{
  "n_experts": 160,
  "normalize_top_k": false,
  "batch_tokens": 65536,
  "max_seq_len": 1024,
  "max_steps": 4073
}
Below are experts of layer 2 (counted from 0) of a mixture-of-experts language model. Rows are named router (the router's row for the expert), gate (a neuron's input weights, with its number), up (a neuron's input weights, with its number) and show model dimensions 96-191. Each number is 200 + 40 x the weight over its row's rms, rounded and kept within 0 to 999.
Before each expert's rows: "comes after" lists some tokens at least twice as common just before its tokens as in all text. This comes from a sample of Wikipedia text that the model never trained on. Tokens count by the router's weight.

# expert 2
comes after: " 19", "\n", "c", " 1", " |", " 2"
router,186,178,210,166,150,240,169,239,226,143,252,179,177,233,175,165,228,227,260,240,229,271,256,196,194,190,257,140,240,218,150,241,282,161,221,163,171,156,245,218,168,211,183,235,183,137,164,139,243,209,128,182,200,190,167,113,159,155,184,249,171,262,148,207,159,203,245,259,275,183,217,243,164,176,158,264,132,198,201,265,181,274,206,200,183,188,182,250,249,258,252,190,280,174,235,210
gate0,208,104,185,184,148,95,216,204,315,231,215,188,246,219,206,243,222,181,242,175,187,314,187,212,244,200,200,154,245,195,209,174,218,202,225,207,169,136,184,186,213,201,130,162,169,135,212,209,229,213,144,132,184,204,228,187,160,159,205,173,155,244,148,214,220,263,197,270,198,148,206,204,218,202,237,180,152,223,234,211,207,203,151,175,190,275,239,170,187,191,234,147,252,194,179,174
up0,178,116,189,196,169,156,226,156,156,226,222,216,250,200,210,224,173,194,240,113,151,268,189,227,180,201,216,166,206,178,136,208,186,214,151,194,218,159,186,207,215,121,153,150,145,155,204,221,216,215,126,220,219,230,225,204,170,158,206,169,243,264,160,203,327,217,206,241,176,316,181,162,245,233,198,168,181,239,229,229,253,176,194,165,201,281,276,165,185,199,237,186,245,185,120,157
gate1,231,224,229,200,178,192,219,246,192,191,239,193,208,217,180,172,190,180,219,123,176,167,271,158,235,143,297,190,207,143,165,170,202,136,188,205,232,224,189,246,186,206,146,181,108,248,148,144,60,180,200,234,200,229,187,162,275,191,207,267,231,248,133,214,164,207,207,230,234,204,198,177,212,242,145,200,166,255,240,164,231,212,194,164,171,101,201,276,281,199,241,195,254,160,186,203
up1,206,163,199,175,244,189,170,189,187,135,168,208,282,164,234,222,206,177,187,207,203,231,169,139,206,232,212,260,216,205,178,200,211,235,263,197,208,167,191,186,235,238,157,195,258,132,186,237,182,268,99,214,238,200,189,145,198,243,208,181,168,217,207,185,215,223,180,205,257,151,209,236,201,138,246,175,159,185,223,155,127,160,186,221,152,278,217,135,255,197,180,212,188,0,190,158
gate2,224,182,179,174,170,215,230,208,229,168,218,203,175,188,172,200,217,212,179,216,198,164,159,161,188,186,300,231,239,336,207,202,220,132,295,245,189,139,271,214,175,179,152,180,182,281,181,257,217,212,195,191,194,195,207,217,163,223,167,216,180,199,134,218,223,200,254,207,213,201,224,183,209,203,211,208,185,188,213,197,203,205,208,215,163,239,239,170,212,223,178,206,216,189,197,154
up2,147,123,216,204,183,169,140,252,268,229,186,236,250,237,211,195,234,197,238,138,246,269,220,230,205,192,122,138,173,226,156,125,167,206,230,181,184,167,173,201,216,229,206,233,221,99,220,138,192,195,176,194,180,193,168,190,165,152,205,215,150,181,283,246,205,210,194,242,138,96,225,217,174,152,254,146,169,193,169,223,187,281,144,234,215,142,115,215,191,135,214,187,172,218,189,187
gate3,279,197,201,234,143,145,158,191,235,190,241,197,217,179,130,235,197,193,196,348,202,155,259,158,227,224,207,183,198,200,213,244,199,241,250,197,211,216,164,206,235,175,212,227,261,209,229,168,182,234,263,261,225,159,221,202,217,206,166,249,165,218,216,186,189,246,214,139,206,237,187,204,209,126,216,266,180,237,203,168,195,305,214,162,214,149,260,228,203,207,191,183,222,158,173,262
up3,264,213,223,179,203,160,212,188,169,210,196,209,292,232,54,246,201,178,163,205,238,202,200,144,244,202,190,226,171,162,245,269,179,227,252,243,194,237,177,172,206,145,209,202,251,87,219,288,117,220,176,175,235,175,235,190,241,346,234,205,197,205,171,181,142,186,164,199,193,163,220,190,249,184,241,161,187,191,169,150,190,282,142,189,139,189,155,153,198,245,211,166,194,94,180,244
gate4,189,213,215,160,231,183,167,149,203,199,232,260,161,211,202,226,269,240,231,246,229,295,227,215,169,207,191,310,211,96,164,207,210,183,174,201,217,232,210,177,232,64,182,231,133,246,195,203,170,175,128,212,202,211,153,268,208,167,159,239,149,203,245,192,188,229,208,184,266,163,176,195,180,196,245,166,155,169,155,227,148,212,233,233,163,238,225,200,228,202,188,176,206,186,204,221
up4,189,223,197,140,251,186,191,186,238,200,201,185,169,212,232,239,211,266,97,225,221,247,221,170,231,358,244,145,195,193,216,180,242,176,249,200,167,196,164,269,234,167,192,201,177,166,169,163,171,216,137,269,192,155,189,195,255,190,268,217,194,185,285,185,196,254,143,231,165,157,190,182,195,140,208,246,252,143,165,184,148,189,211,246,198,230,209,201,179,194,205,188,220,150,220,212

# expert 23
comes after: "\n", ".", "-", " for", " as", ","
router,144,161,210,154,166,226,165,223,266,185,262,171,162,248,177,168,268,244,238,224,254,227,227,186,165,170,241,164,203,229,140,189,286,164,241,227,160,148,266,223,216,237,176,214,213,194,150,157,233,181,142,173,150,191,142,186,131,155,146,259,168,228,198,239,214,231,223,259,216,143,238,212,178,163,171,242,149,166,177,220,177,231,177,190,189,165,200,227,224,237,250,169,257,198,271,191
gate0,209,236,240,221,192,200,191,286,173,168,207,176,170,198,195,156,251,286,169,247,254,165,223,187,142,203,216,190,235,229,178,217,187,155,244,211,234,233,241,227,182,182,188,201,163,157,195,146,249,189,157,248,190,170,167,205,208,154,168,183,159,206,246,193,124,181,239,247,236,198,213,243,210,160,171,270,185,164,204,221,204,126,170,202,154,254,205,242,236,211,214,173,252,217,268,240
up0,191,192,197,172,188,226,199,170,204,169,213,159,252,246,177,233,155,166,188,236,163,263,199,161,253,157,231,183,211,211,247,241,219,256,192,215,185,62,206,239,181,229,152,240,221,244,194,258,166,157,168,198,149,226,253,150,180,226,224,237,223,200,132,230,276,231,186,180,204,218,240,222,165,213,214,164,184,197,178,216,143,247,178,138,191,159,178,192,193,274,203,208,197,141,176,242
gate1,186,215,193,231,169,202,167,215,178,203,148,167,188,146,216,191,184,211,224,214,187,220,241,196,230,199,252,183,279,171,227,273,195,163,257,217,153,182,221,205,186,193,217,246,219,186,193,191,205,201,199,193,192,193,162,187,205,165,131,186,242,216,221,242,199,246,241,210,250,219,200,248,150,115,146,213,204,179,194,197,180,120,198,135,193,221,263,216,232,209,228,237,239,182,208,215
up1,183,194,192,228,220,201,206,201,213,243,193,200,163,162,267,272,199,203,231,192,129,197,206,272,197,254,312,230,230,199,202,239,215,183,161,152,136,185,207,188,220,215,220,247,276,293,179,187,148,214,263,146,191,238,258,139,204,197,185,218,255,217,176,165,225,223,198,228,226,189,226,225,203,219,170,166,199,222,224,193,162,177,26,182,196,182,210,205,240,144,222,218,183,125,186,224
gate2,203,212,188,447,145,258,210,148,220,191,216,204,192,184,161,175,102,226,179,209,226,180,223,102,163,170,259,189,193,220,212,211,202,138,192,216,226,217,178,259,184,105,179,193,204,209,161,169,178,147,187,174,195,201,240,155,231,199,220,194,215,167,290,227,198,216,287,197,217,265,217,195,175,172,144,199,166,239,178,191,159,207,203,100,141,141,229,237,248,179,179,182,194,188,193,172
up2,247,235,219,239,158,225,219,185,220,240,229,338,198,80,235,197,120,285,139,166,200,138,201,234,230,203,223,203,220,145,231,211,238,164,176,198,162,211,184,212,332,137,197,203,245,209,186,171,189,207,209,186,225,283,211,183,171,180,217,154,268,218,267,172,200,207,269,197,186,221,183,208,211,163,209,170,176,227,215,137,190,161,224,200,180,189,265,207,251,156,182,208,190,223,200,163
gate3,177,118,193,202,243,195,169,164,208,180,250,196,152,185,231,219,278,219,189,208,179,228,179,183,184,286,203,205,199,172,215,208,277,250,173,230,193,195,197,166,251,196,194,178,248,185,240,184,202,250,235,210,206,199,124,153,187,193,222,117,204,179,162,112,143,243,167,277,158,169,179,217,222,212,237,241,203,152,199,192,173,195,259,216,202,165,184,209,197,186,236,149,204,190,171,204
up3,225,268,269,177,159,216,237,217,180,219,166,197,244,213,170,170,149,192,240,205,222,181,217,216,210,118,205,188,228,234,198,184,120,148,244,154,217,195,201,229,160,185,190,240,170,202,160,205,193,160,159,172,194,216,258,220,218,203,176,201,181,226,251,244,267,160,234,140,237,220,232,173,181,178,110,163,52,241,195,208,215,203,169,174,202,225,228,194,195,214,229,233,207,202,232,197
gate4,183,195,176,253,223,210,137,276,201,206,168,214,195,238,235,184,182,191,228,148,219,273,217,184,179,199,178,167,246,143,138,216,199,224,290,250,172,207,137,187,229,140,254,207,180,201,168,149,178,254,62,237,191,176,152,206,272,158,192,241,206,226,190,207,245,256,236,209,179,169,209,224,241,212,208,155,202,152,271,180,209,227,245,242,191,244,191,178,165,199,275,347,182,209,171,166
up4,185,246,229,245,182,164,228,135,274,220,160,206,180,149,232,254,226,195,248,172,203,172,229,204,227,201,208,196,185,293,225,172,194,150,142,132,202,196,236,213,218,279,194,192,217,220,172,245,198,148,302,186,197,225,220,156,164,195,199,171,178,172,232,176,148,222,179,202,212,196,189,155,148,193,198,214,183,247,129,225,173,157,188,182,233,166,193,206,253,204,152,171,212,175,208,303

# expert 112
comes after: " |", ".", " 2", " 4", " 1", " 6"
router,198,166,209,200,160,228,153,197,248,197,226,175,167,222,122,187,213,201,257,265,239,222,241,161,202,169,267,169,227,263,160,194,245,154,248,244,156,166,283,226,153,242,170,241,186,204,163,140,247,174,176,168,158,175,200,172,143,192,164,240,163,272,177,216,198,221,215,251,263,204,218,224,150,195,117,287,167,160,172,247,157,222,196,176,200,167,164,239,211,270,218,188,302,153,257,227
gate0,209,219,178,170,163,199,179,181,220,189,353,231,249,163,207,212,199,270,242,208,186,200,191,188,286,147,151,205,152,187,209,169,168,110,167,233,166,180,156,238,146,144,147,166,198,246,229,268,163,220,184,219,227,236,243,174,170,153,199,189,198,198,171,226,195,208,206,193,258,178,191,180,235,196,204,183,173,193,188,266,226,252,207,189,193,201,135,163,180,196,219,213,251,239,179,188
up0,212,200,134,182,220,217,198,137,184,210,191,285,207,175,217,253,177,205,235,194,204,159,167,241,195,186,165,232,154,139,264,137,172,177,177,172,202,203,141,159,237,145,158,135,206,385,258,242,171,270,227,215,257,236,228,193,204,187,218,151,207,219,211,229,201,205,192,214,259,178,145,162,234,224,243,157,238,237,278,214,217,182,273,229,228,241,165,128,149,178,196,226,230,229,194,204
gate1,172,147,180,211,197,237,153,227,201,197,200,171,139,178,204,172,217,242,202,208,253,203,236,125,218,162,219,153,202,250,133,218,198,152,210,179,170,172,208,228,192,213,197,180,220,198,228,195,183,204,228,189,98,195,216,165,173,188,219,212,179,208,227,223,187,183,205,203,184,187,228,172,174,180,41,182,206,145,171,215,218,219,171,212,202,222,160,207,219,105,356,135,209,195,229,202
up1,226,216,157,221,220,201,212,130,188,248,141,220,161,138,230,233,172,172,173,193,204,161,215,236,208,248,200,170,152,251,170,216,154,188,171,171,204,316,186,176,218,168,227,136,213,189,199,225,167,217,240,177,204,189,233,199,207,211,248,135,214,221,246,184,188,164,185,212,251,208,258,152,215,173,154,187,229,259,215,207,237,353,242,264,205,255,192,161,177,128,101,236,227,167,164,160
gate2,189,178,245,215,213,200,176,209,221,210,189,128,213,236,117,217,169,163,149,206,217,168,154,200,99,183,270,205,217,218,162,52,247,246,242,190,197,302,198,183,195,163,218,263,229,224,245,191,291,140,252,182,204,154,169,197,155,228,163,203,193,198,185,188,178,180,196,175,251,191,165,226,225,159,173,287,270,188,208,194,169,159,201,255,173,116,227,186,182,198,236,188,293,141,212,212
up2,191,211,170,145,261,198,222,194,184,261,224,181,207,217,251,197,239,206,209,167,194,245,199,190,318,216,172,221,193,166,219,212,172,138,162,200,165,178,205,234,228,226,181,142,145,178,199,219,136,232,147,231,193,243,226,202,233,170,244,214,208,215,206,227,213,235,202,221,153,190,238,190,166,249,244,144,161,195,183,214,221,214,175,170,240,262,186,191,237,196,167,187,110,256,165,184
gate3,198,230,175,266,134,286,215,130,210,184,189,198,108,238,206,197,190,163,209,145,183,182,213,213,258,253,214,172,144,247,173,224,177,151,211,170,212,163,267,218,168,255,231,172,169,243,151,187,166,132,165,118,137,157,207,112,147,196,191,131,248,204,236,190,228,218,178,206,219,177,214,160,183,215,121,222,166,202,224,202,102,166,205,165,208,193,227,286,229,253,167,203,287,108,185,191
up3,200,147,227,128,213,106,195,235,192,215,240,203,260,198,224,215,192,200,148,168,225,216,167,206,139,172,188,232,228,152,220,176,239,229,237,224,200,202,169,175,218,121,174,192,261,135,222,233,210,267,206,225,244,262,185,270,252,216,206,132,196,198,199,208,166,199,206,195,216,152,192,265,224,184,254,224,218,203,194,155,238,282,196,269,159,188,149,151,150,211,284,203,141,255,164,189
gate4,116,141,161,217,137,183,234,217,205,222,188,211,282,218,193,229,210,209,158,188,149,200,204,173,200,173,251,193,158,223,170,195,14,186,180,293,157,228,222,288,197,175,220,190,165,210,237,248,207,174,244,108,204,220,172,163,182,137,234,198,178,145,113,184,238,250,171,202,196,169,217,187,234,160,184,181,129,131,206,184,205,237,176,246,279,236,168,152,210,165,83,142,199,202,177,202
up4,204,220,245,202,160,218,166,223,174,139,230,166,110,202,191,139,229,185,230,194,272,207,218,230,80,215,185,190,215,202,208,192,266,204,252,146,181,164,165,137,181,235,183,215,250,237,125,148,166,215,120,297,169,182,185,215,241,262,136,233,213,233,257,236,128,199,235,235,172,212,212,226,165,213,198,231,227,217,177,214,170,170,193,182,120,160,217,346,222,251,235,263,229,160,238,223